Weights of a small mixture-of-experts language model, trained from scratch on English Wikipedia: 135M parameters, a variant of SOAP for the experts.
Below are experts of layer 4 (counted from 0) of a mixture-of-experts language model. Rows are named router (the router's row for the expert), gate (a neuron's input weights, with its number), up (a neuron's input weights, with its number), down (a neuron's output weights, with its number) and show model dimensions 80-159. Each number is 50 + 15 x the weight over its row's rms, rounded and kept within 0 to 99.
Before each expert's rows: a language model's description of what the expert responds to; "gets" lists some tokens that make up at least twice as much of what it gets as of all text. This comes from a sample of Wikipedia text that the model never trained on. Tokens count by the router's weight.

# expert 7
Prepositions and conjunctions. Prepositions and and in running text, as of, in, for, from, with, at, especially after verbs or nouns like out of.
gets: " of", " in", " and", " to", " for", " on"
router:43 52 22 79 53 48 60 53 35 79 63 36 30 66 81 35 65 25 81 41 23 77 36 47 71 48 37 36 62 44 45 48 57 76 44 69 48 42 23 47 46 55 51 56 61 39 46 76 60 62 51 51 63 43 31 88 34 34 34 42 31 26 25 51 27 53 51 16 53 32 33 85 63 56 62 39 58 73 44 77
gate2:60 69 28 59 49 56 78 46 62 47 70 18 38 61 73 64 39 48 49 39 44 48 59 55 35 35 50 38 65 34 25 49 30 43 44 55 50 69 53 43 22 39 54 64 58 36 69 49 62 40 47 65 84 37 78 42 59 40 45 72 61 48 29 39 76 82 30 41 40 41 62 86 64 58 70 44 49 49 64 62
up2:74 82 29 38 40 57 35 47 35 29 52 67 68 30 35 48 56 50 58 61 32 77 33 61 35 35 76 50 55 60 44 27 54 39 46 66 25 62 62 55 34 64 37 50 56 60 55 58 36 51 46 59 31 62 19 35 51 63 66 50 49 47 57 61 70 29 49 27 60 54 41 46 38 74 50 35 54 22 62 38
down2:42 43 28 82 38 67 56 47 19 38 66 73 50 33 77 07 66 58 46 86 78 40 68 57 45 55 51 34 40 51 45 46 35 43 54 49 38 48 23 59 59 59 67 51 27 44 62 38 64 31 78 46 27 60 51 40 65 68 55 58 51 54 60 77 48 47 38 31 73 56 43 61 60 43 80 44 51 53 48 73

# expert 0
List and clause punctuation. Commas, line-start hyphens of infobox lists, line breaks and quotes, plus pronouns and relatives starting clauses, as he, who, which.
gets: ",", "-", "\n", " (", "|", " \""
router:44 38 44 56 47 35 55 60 49 59 71 38 31 05 68 29 45 53 46 43 17 53 60 51 47 66 59 60 65 34 37 49 43 61 33 51 23 59 47 86 34 56 48 55 30 58 53 81 58 46 48 51 56 55 43 59 34 69 39 43 60 20 29 67 35 77 71 68 44 39 48 25 44 33 77 52 20 27 47 46
gate2:52 53 51 22 51 36 68 46 47 47 54 45 31 71 86 56 57 01 55 47 42 43 43 44 58 63 60 63 57 39 52 71 70 58 60 53 08 47 51 25 40 52 67 43 32 39 60 77 61 41 61 41 68 18 52 26 42 53 69 64 60 77 35 48 62 65 53 58 65 38 30 32 79 59 53 51 60 51 51 37
up2:63 43 48 52 38 41 49 53 45 16 52 29 38 49 33 56 58 40 46 60 68 45 35 62 54 67 58 43 44 32 51 51 56 62 41 57 50 40 47 72 41 35 28 57 74 77 59 57 38 38 25 37 39 50 42 58 50 61 48 43 43 48 72 43 68 31 43 50 60 49 46 39 43 86 46 61 51 48 47 23
down2:89 37 68 47 47 28 61 60 44 46 57 56 64 43 39 58 54 57 56 39 56 59 61 61 53 39 53 38 52 65 52 34 76 39 64 54 59 41 62 42 20 54 40 63 63 50 48 62 59 40 47 51 62 52 48 44 52 09 69 38 38 54 44 43 26 52 55 51 70 52 65 33 46 50 19 45 46 70 49 46

# expert 1
Table cell separators. Pipe separators closing table rows and header cells, row-ending line breaks, semicolons in stat lists, sentence-final periods, such as Speed |, TD;.
gets: " |", "\n", ".", ";", "|", " "
router:34 51 56 52 40 43 77 41 42 40 78 25 58 26 79 40 57 40 64 86 61 41 52 62 55 70 38 67 37 51 40 74 48 42 59 48 47 46 44 62 47 58 50 25 68 44 42 74 30 80 47 57 47 26 10 71 34 27 49 48 43 39 43 61 53 51 55 13 47 33 65 39 60 43 53 72 49 48 70 74
gate2:74 52 70 43 63 59 33 28 69 44 56 31 58 48 46 48 55 42 67 41 68 89 71 35 53 38 42 41 44 66 33 46 23 46 33 60 37 57 21 35 64 40 36 62 30 49 45 60 69 48 16 41 49 31 66 50 68 53 63 48 66 55 37 31 37 60 35 77 58 18 42 35 59 65 73 73 55 15 68 61
up2:21 35 33 56 78 44 60 70 18 52 40 76 27 60 50 66 52 71 32 58 50 39 47 55 57 53 42 86 48 35 53 27 45 75 67 51 34 27 61 54 72 79 57 41 65 36 60 81 37 45 53 69 37 85 55 53 42 49 53 40 54 51 34 47 57 47 53 36 51 81 48 45 72 37 43 42 55 75 36 43
down2:30 30 49 28 46 60 58 61 61 61 87 64 66 34 22 50 50 73 20 28 50 46 74 39 56 58 53 73 62 57 58 40 48 46 70 58 43 50 25 55 55 33 41 66 51 34 68 56 45 36 46 37 45 33 57 43 49 31 29 65 73 42 45 57 10 13 33 53 37 54 47 45 46 59 47 27 47 56 70 41

# expert 9
Verbs and predicate words. Auxiliaries, copulas and main verbs after a subject, and words following them, as was, would, became, been, kept, an embarrassment.
gets: " was", " is", " to", " a", " were", " be"
router:42 44 40 74 41 42 34 55 39 53 56 35 70 48 79 52 10 30 45 25 48 31 28 40 15 73 33 69 74 60 24 54 53 42 38 46 49 36 52 63 72 49 50 71 45 22 49 43 12 48 57 30 17 51 56 65 44 29 41 64 60 24 68 52 58 51 21 57 38 43 53 60 55 56 36 66 65 54 55 70
gate2:65 34 54 56 64 48 23 18 67 43 58 55 48 68 47 65 28 49 51 43 51 49 60 25 69 44 60 59 78 42 63 33 72 42 47 70 33 36 43 71 44 76 74 35 58 29 56 25 60 59 71 69 89 47 23 66 64 41 49 49 48 58 44 58 44 84 61 31 48 83 26 45 40 31 25 35 60 44 47 26
up2:53 47 36 61 27 60 30 54 80 60 52 47 55 56 74 61 81 40 68 58 21 61 42 45 75 57 67 78 45 44 56 56 71 40 53 37 46 57 41 42 26 59 35 61 54 55 64 57 47 77 56 66 52 28 84 58 45 55 55 63 62 33 45 18 71 36 56 32 39 41 47 30 42 61 75 56 34 54 42 58
down2:44 45 62 61 54 64 57 46 80 45 67 66 57 22 57 30 46 63 46 37 27 65 49 76 46 36 47 42 57 22 55 48 52 30 46 46 46 42 53 67 46 58 57 60 61 83 37 54 76 70 57 58 69 34 11 58 60 47 79 32 40 62 47 30 54 67 63 56 50 53 34 65 45 36 53 25 78 39 55 60